Below are experts of layer 4 (counted from 0) of a mixture-of-experts language model. Rows are named router (the router's row for the expert), gate (a neuron's input weights, with its number), up (a neuron's input weights, with its number) and show model dimensions 0-255. Each number is 500 + 25 x the weight over its row's rms, rounded and kept within 0 to 999. Numbers have three digits each.
Before each expert's rows: "comes after" lists some tokens at least twice as common just before its tokens as in all text; "mostly gets" lists some tokens that are sent to it at least half of the time. This comes from a sample of Wikipedia text that the model never trained on. Tokens count by the router's weight.

# expert 41
comes after: "0", "9", "5", "4", "8", "7"
mostly gets: "%", "′", "°N", " km", "″W", " JPL"
router:507493484523471519466490542495479553492473516533505471476450506531499492479471517525499463515524518508484494518506492501506494512484491491522446516473523506510506459473491531519539475469493482553508493504519525520480445489492539533475474501527492513485501469489493492479497518501512508509466522514532541541479473464492511514488497481548493464493524509479460521520502501540493486500505536483505522500506521520540491500488512502483473489461481493481484457477506512470502511451478511457537494494504496494495501494492499495516503523495518580496472544546465536478546511520533481517498507500500480465509512510502510513504487523518524516527456520539505434490521492479527487467472465487507492447458488520462526459460506526476427529536483443533470523496547426497507494485490492
gate0:496485486482481483482503496491519518471508496447546486500488542530459499483520499541449478497513504483441539484479494474492460440462495499501462510518512465521507481518533496513509553509514439506504497453492513501504530491480512507484496474473520503484473505496571515483545505513515506488486520511536469562486499476497491523505489505537512449535558503527481496476459524490504523516489502472504542533497525492566516508489495482520481532523498469491514521460517522512487453546480518474481526509473487501495490529526532458487486464484506512493466487476478534491461509495492513493480531484492501528553509527466517473501504524506523491461475459498521490485533448476482463509447490491488468535521505489543479537500552533502491469507484470507512505552500489479472455476451504
up0:543511512469465518504516511488480444457554489483509506479460536528450507518498525553513473529495540507470519469478535499494468493453535509502491500518503494506521522506492443571497525542471507485500503500526517518497544488511500469462492453491490531534509457485491486541495490526510541457499514500507477530517476497500512490492548504500494458498504475520489443483478482497539490543472518527470514508432491512497507510521487528494506532478488491470489528464494449455502506490480536443500495514532510502509490497489490462498527481533482498518470498470477498491441487521522496518498527513458507540498517536519494477492526514541495533525465465481510522483424503462480501512488506468505498523483500489492492475505482500494534488500496489526505502484493500461474464481511505
gate1:546504526452484523516532533504492521519500476499524486526485493526528509493466506482515524477503502519501512530502465506462493531510492504513503537498489501502511496521545493527519494461562551481542503509464466472483482520483510517491509468526485498490527485484528506510509498462498513561520498495523508513470496509523437488505451479508523462467479527513478537507523490528480470494500540455511501503499500489498515522555541522508494497485506493464489507499520500465523476511498520530507492536494493509484481510522514521461501491510463502522554492492493537532520505499520512502482487503460492493490564486545502451500482527478533475494480505510493477503520481511554537525483476487522493462512486503522487509467507543545482506529492488517541505505475502510455522497521457
up1:515494513484519499504484465492479552539512508503481514492461518508481477467544521480484463478494522495545471493498404479513522498495503499480511492494517461510456483440470516508523492484471451487476534507519541470495538524501507495523527487488479469527542510432535470491509508507488476495481475480528482536523489525508508527549524478484492530487519537543492537458522455511499543431527525489502488495497499465498447521521551540495477515500517535520545521519474516516458509498470495504482497485468485537465510517521507539494571496472506485466548488495466513479504512495532550515463502474514590485508432503475490515496496467506536503475462503557503560499507485554511455469500520518489485539537505544555515497534520524488507508534517501527512569530491503474494519524460521
gate2:473493496494505514533534543493499499497492511512506489442502465421553504525535487508504499516510473535500473509488506499492496504504501495553509516461501502463526523468480471494501496491463525540543486488484482489494509486547479504477496448494490507496534453492501489522527504524484492495483483537484524521494501530480476465482492536526557526498511542487479510493494484504501509496517518473508458506544510545494508510497535495500539494512478490510497472541485498509506481507510493510498512460508479481511470484465470517458524498493504472489494519510506543512535471510544509433483530528500478491533479442510485495511487502496483481566484487487504533484513507508526528498511503509548509516529497506477509499469477500497501494487494496488512520493503523533516477501558507
up2:477471496491501474471493519500481497494495527535493502439468486476472462505543498483477506506513476512503488496493502483510496478517468489468476510477536445503477537535515453515433486495430513520548509492471464506501517486538482483514503526514492526536567442530501499522508546527502493478481484503501493504500503461524510483502472516480528513447490500505482484486488518493458470498511522494528513559542510518508496541481460465511526499552518488494522518512468537487525440523496531538468468443514487550491516481496525520482518497491512468529509517475508533533528494481497524463491538559497505530493474503493510515508507491495478493533496521474525459506477515501506519498500494482520482510491494543468484474496486499488480538521456481497507523523533492531486507460481508
gate3:516490486492503519497444484459469513489466484553534437544491481512500500550528487525514529508476490505491509525443494486514517470490494472486503453497483493456495542473560491485528481507487488534467450523503556449492465501467510520524503492475532457472504484520515502526530504493540515481514498500476478534508538498496503530548510516559484473504506444521498509521463444535508521485484488471456487501506543500492527498479489515477488514480487524516473495520515487526478505496511503504470482527471504514533478494531494540575483520486506508487490477548488510476531487468513510473475478495520514490468502528516493471508500501468501497532539492454513475505537486486553489488456482499495492534508431478485525492481525482466499491522520494489503497505471508511538515510478484
up3:488486480486508495471474482468490510513474485536545487527446458498496479517527447519467527505520503497503512533475494498516506487464518486520481455484516488455484536484541445504466491487488512533453489537486502457501475474517474468515482456489521508502450498515549433511518517530486491465516546533481480525530497460524512482498524473547503506487496507505433520470477488512451523513492499485478503512497559473558485485503488522503522547472484550545498505502485499499499492492545486494490512494481512517506499448541492504533529495496489519485503480523489542490566505474504479458505483511476553568523514542519468513507501486480506480514518461493466507518550452553523510468487500487519513461528488496492533488520494491454456537527459505514508495509442517505507498505459513
gate4:562504495499524552493503522493479520493474500521525471481468483482527500493527524505502474529537506472479497510516497437503504506524518433510487492519477475505514485522470493518481503564488462510520523478528498490499456524440535480484505543529483543519543551529490440469506491496500491495548494524519479524524492497480500563500489474583511495533490489500466509480468477496549495505527438524434514488485505473500494498499521507495488448528518522501502490494479520497481511487466501463498493520484475513508491496509475494468486504525518559511535454496502499454487530539500479509471478487445526462473481451491518452517504504512489477540477492505537475506503513486523499446511510452461512504505534535490493483480522534497491547492535479501463476492519477520443534448468474
up4:440540516489498497479482493506512499476500501492529538499524501487476472491489490480502481453476482500576490538495474515477515498522473536480514510500485501480488501519516467495517498452472537510503487499450497491496545492552490514500519468498551473455434444466517541501474483510503477531500465474494512504450496528516502443495495546436490512486481525458556520485492533495460509477461546451516508550525506495510502470494496506495525514478471516482526514467529479496502517477557490521524528471519548520501506487479494513497500476452491476509467516504489522538505473459474541464514516526526482487507505536515531530525523508481454506488541501505462496532491476517521484519490496474512482485517479492508550522489457448476509510482475506486538518494526547488545490498529549
gate5:516452480518500532515527518525511467489504508492503529452493469535493501486522541475483509533506488505540517527478485487523521479467491511543486522504474543497460524473507499519521467481508497510490479481453444539522492495455499498513515547529519510503534502493469501534485459498452503509529477524470479497497494540507474512512505533527500539431453498459493535503503502493520562506489496461492505492508452532533508529480487457480446519504466504475469473504505529519497451526505479511461536512516531533480498479507522476443499481486545493519482469524488506474510513500526498501488525491543492576472474524503527455493538470507477527497543472468553535514484459503487555484465474489514472474500520462486486503476518500488481539495478523526480459507507484498504502504495514
up5:500470503467474488489485480498470497542506489511518503486472488536501480477517474491489548496515529504505492497490509498481493490462515524481465493537517490488489462479509583499497470454500474527498521536449496491502491523517464571472513508508490512503507507544474437546523522530484525496490527499505482514489477551398493488527495472494468536490496473496459493493478509519471543494444541484540518525498517492502477518496528517466497486481515524491533526523485556522527497478537505514456525490505469517498511502507500483494481514538548450491500457520508495502516497531506506535508500521505486518539519492519491500475500513512522503538510522522529500507464473494505475450476447445493464483487507513525502521476550441515491477447475503521484517545504481492505494487520472
gate6:567474498506493529506508464509533464526520431475467503496493503518510475511451524496536509490503537511527470491510520541476525521515514469449507495492455476545459523505531466516555489489539486526487443487518466526479536543509453527526469460492497468476494500540532498479497529500421516500516517518521498469535491542514512524503502508493470533555498522476465496487498519546513441517495512521508489486502503511531512481533491482482493489491473466494486512481480488483498515477529469484504512494471466515495482495512465514521491529504496489458504497455512488478449457438484501491510508490481501501516510492516507506497500486438491488472504528562542520515464482531503476461512494510518543515486486485467499507461490481494473484506509487491503524479497486516497539481529493
up6:507513472496485530480500478442487510539533485501505476509482572513524495505437480490515559475501521468482506504536517519518496522469482484494551490498521452490496525474534531518521491487514514516507457468519489513522522526484463533495477465534517510477492480545518496479489529483508533545520514498518521485498505553562511535477485502489510525514519534503474505459487564503480500516539468467516451514567510485540516487521449485461488522519557479462481495501482486480487525460487496495528502507492485518532484507470468492503486489491500461485537466525524501493497481464497522451474528487538476519480530511452524538472513464463536521503523534519512526527504524521472508496530507487525534524509546505464509487487497512509494507478511509472462503489489494528493518485503495
gate7:461488480491502485512475547483521493494509508521475514481453477495486482477480529537500498494451502510512499528524496483496502478551501488491470531473516472490506498503474520480497486506488503470472496527494553509479501451514512498445497488457483515473507484501508508496470508512512506477419511535528485544555499467527485482500542501497541484500504505494461486528538529483502522477451473469492507505505530496481504507511501513488514539545495490497502506522501486502510490555502503506486476467509546462486496446518542525478463509490538570522464487521436511511520527500500524506478516535542485494537501491498515533506509473473484493504487477517507463529523496516464493491509469499438501516486471497530493511509483493480473493514530505505508543507540484556538498545490491
up7:505471510536526495519501550473506476491484464495545518486467482520513505518484513526475458511469535461507482489525491500468485450531494537497490505517504477491496488485491471527496478499489510475519510535570490530511501513489494496492484435502496524520536513496500459505485494505523510503519499498504461494492483508513456520540520529505527482579492468511474477513493496467518505425488471457497513489559506529482442509488511520456524477512484478516502536489496459507445528534526509507484537486493540468515470510498516508505437512473556543500519467531454495471504530508543510507533522475531508491504512492482483510454534523501536507480486508493474513513542491533487497515553501482489487508523522499456515479495470504482449502463505498502493493503489483516496500553480488
gate8:524505480471492543485464579475489500485550492518467503536487436518460514472526539508518530453495514487466527506477490523467506453490504514469507499487460492537509466502496468508496516488493493495533483523492557495459513520504547491494538528475513469474514515498538498524486520529515530517507497459524509532507493493528478473507496494501469507465510452478513495482515518518484489485521488521482470516512451465473505521509475503471466539501468496502490474522491515536516544508480534436481483501479499522463500523496470475500551502520483541490522472503501508465537534506515470464478493464447493521444484530520509540469533544538534481522521503493495505498535456456521501491454447521495472485506456524479489495473508488549476483476484474453491493540469515511510539511531429
up8:494513507502518469530514414520536491497472510473512502477524556471550483533465437494488475551513484512518498493531507483536482553515477477512492518538534504501492511483495504503505490525515502522469503493521453495524473492543443508505443420492476536537498470513459494482516474480496472463485510534451489524469494505472507513474490522485513513545482537507530500530496494487513490524492496505498507501511549495535522480490558516504509484501537508502530509502480477452482490496512503525505539509534489471529513467503531521508457505447495448515481530495501469525462455532503501524503526518545493511539501476462480484518459470472463517509472507483507497532502556517477468500533518479521532500498544492496520494528479502441525534531511524521520508466504493499512468476475557
gate9:525485504469552464489509520496514531455548469516459484447449517506487462495498493503501504481459507502488511542486485509513492502464528533487530459506516507522496524499508538539510525466546459549555520539488534527512489485498543491517529492487523496484558490495508524515519471480475472471451464542498478510475504469486544541521486528513514493538494460433504436502526499505480475478526515513526449542485477466538524510481487517501465484538507537497455497500512470500518539500517500511515479517456517520502470492482526512517509541491492486498455517462482493496553544497475551523490474510528515488511462489475492489487537493524564473489470530537462522455492529493487482428472459522521542483492488470478460509544483517459487508521499477490494506542533510459475498482465485
up9:495487521506476529540511453482521465473435505480539507523540495518503472466520493530470506525495504504502509445502487512500479505514500540513486506515494490518514497514502486483480484509493528446486481481535470514517476489526482522499512493481510495531455496477498479483478493509498517528555524476498483484495495505505506500546492509492495518453510510502534516458485524513495537509469508480471494469505491471466504483506517484495532508469497523490522489462456518513455512446465472494460528487486521485528483518472492474488521465534510467514488487543558460550496503532519451499500504483498490502496520481509501500489491530493427478527501490497490494566499484501500539565532505494491497502506489526480537490505544479545533486479533537491544521521420517512545497536530500
gate10:555490507467487488518501515484539524489497450505478518499476500502526477453504453490523527517514506471512522478493533473492491514504510513497490518503526547541524473521493469488509544444497469494501490556568514500514471500536491477492496510538464504487478512497529488530464483507526492521512536528515520514507545473495526481461515536460528503516476523555524505460497446541504477513522529458506491523499557499484501618514499497504497526456474514454517478496470527492459507495459512506518498510449519479489531531485513500492493528460477519509521505512502483485474492500503507527449508518495464507495483506533499482511479462504478489538475503483481487550537497494534505506509505466493488508505514564457509506498539495517500506537534483512500551452506509511502480514524452
up10:473501491509514500489493480500488494487501553493518506498532491500494503550518538499490480476533476522488489521526458523487548496482493489509501512486471474491491510488497499512486467592507506511497491441427486484489519505505495517503492495498554496485509497468482538490508520492509509491492479478477467502502455514493483496511493465537453477469522477479460509522505523464522540492488468531506512470468453485495504432517502513512496465528499467533492509471551459514513479504524479521473500499526483504518490483519492503470530485557529489497528494479466538512528533494521463466540499489491526464502512497459533520498519530508500491476511503517524524502487514471486501492465490524501483500497485436535521476482486518514504512468473536518496406512497507504509529487467537
gate11:530452513508544509491495504505514515458525491493488452530468464498506504507457536509479491487469511494482494515534472469538455499512496513520463492498517506517530484487501496485515487492543476553498513482503513466472505504502470468496471498495460488444530445491497536490503553471495544517469520498498525489520512534519541519497509523506532454488487541471501490498498498506492488503506478479479562528488498502553486508472549515470501499514517502508532476488499508517525489495494496500495496498485478522509495492502533508522479513552498545518558518506492488461462459518535507485473505519523469519531507506514488522503528514478499514501473528495514472510523490493495471545461499494520479512498512513542501499434512448522464524510527478483526537521535488507526512513520452
up11:525467488478507521443500517495506487491504498510515464504463518462509535517483523486491531537515505531502497531544482485510484478538488521545458484528494491509542506484498510472512489504559509518486503500472555434504511480506498489504456512494468525449518488483498537509510543459489520497498513495497466436478510519493514537528507464519551487467498538443474472504498460528473515521510446488489549507509514501562515500488531525484474498513491473506528506457516474517477487508499510525533518510431487524509519492506518494513459495504506541493509510528531482486470491521531503494498525529488496557503508511484486497505529511456492470470452515483506457516500494531523508532496509489481481465512474495499483503462512462491496488501525496482511515500517520497461522494514475
gate12:501457500479461507456508516499497514462513480481504534548515504522470495483515532524474474486485440474457540484499488493497509486476466525494496493518479532490505469525476534454505492505528480563530513491423482485471451493490514464506541470498492558495482446527499501512501505515538447521539501558491490494462435500478503518518504471475492458512531507497475507479473502509489484494459524532529522529498492526513492506439504513514475516485468561473503474502515489479512468462455530492520545475514536476546488487479491473487488494506522558528486523520500530523487530510467531514494509498500503479506504516481451509475506527510479528437448510510501447511493531532569512485472485502479479494462461459505494503475508477455548506508525443533501502507507469561509476463510474
up12:532491507497493459499499467494495470534485481491490510524508489528503485509543464511519495458502455469541467500483507505471501524497500474504550523503534525513519514530501506486438558552502516500485502476539426473487483478472504489448511522485496534469499505484481493486477481477509487442482509493496513489541481518461502482512542478505498509520470489518551477531523534497495481500444483527480532489459489474532484470469497449484452505502518514488539501479497461520502470507452465494537528535477525518509525513471510516478503495490471496537478459489566523495450527494496528488508487524482459467506516500468504486537487500554505534472509488514477469500474484523491507492520489490449512501504475500521483458496473479454499491483474533503499484448455540505543530504552495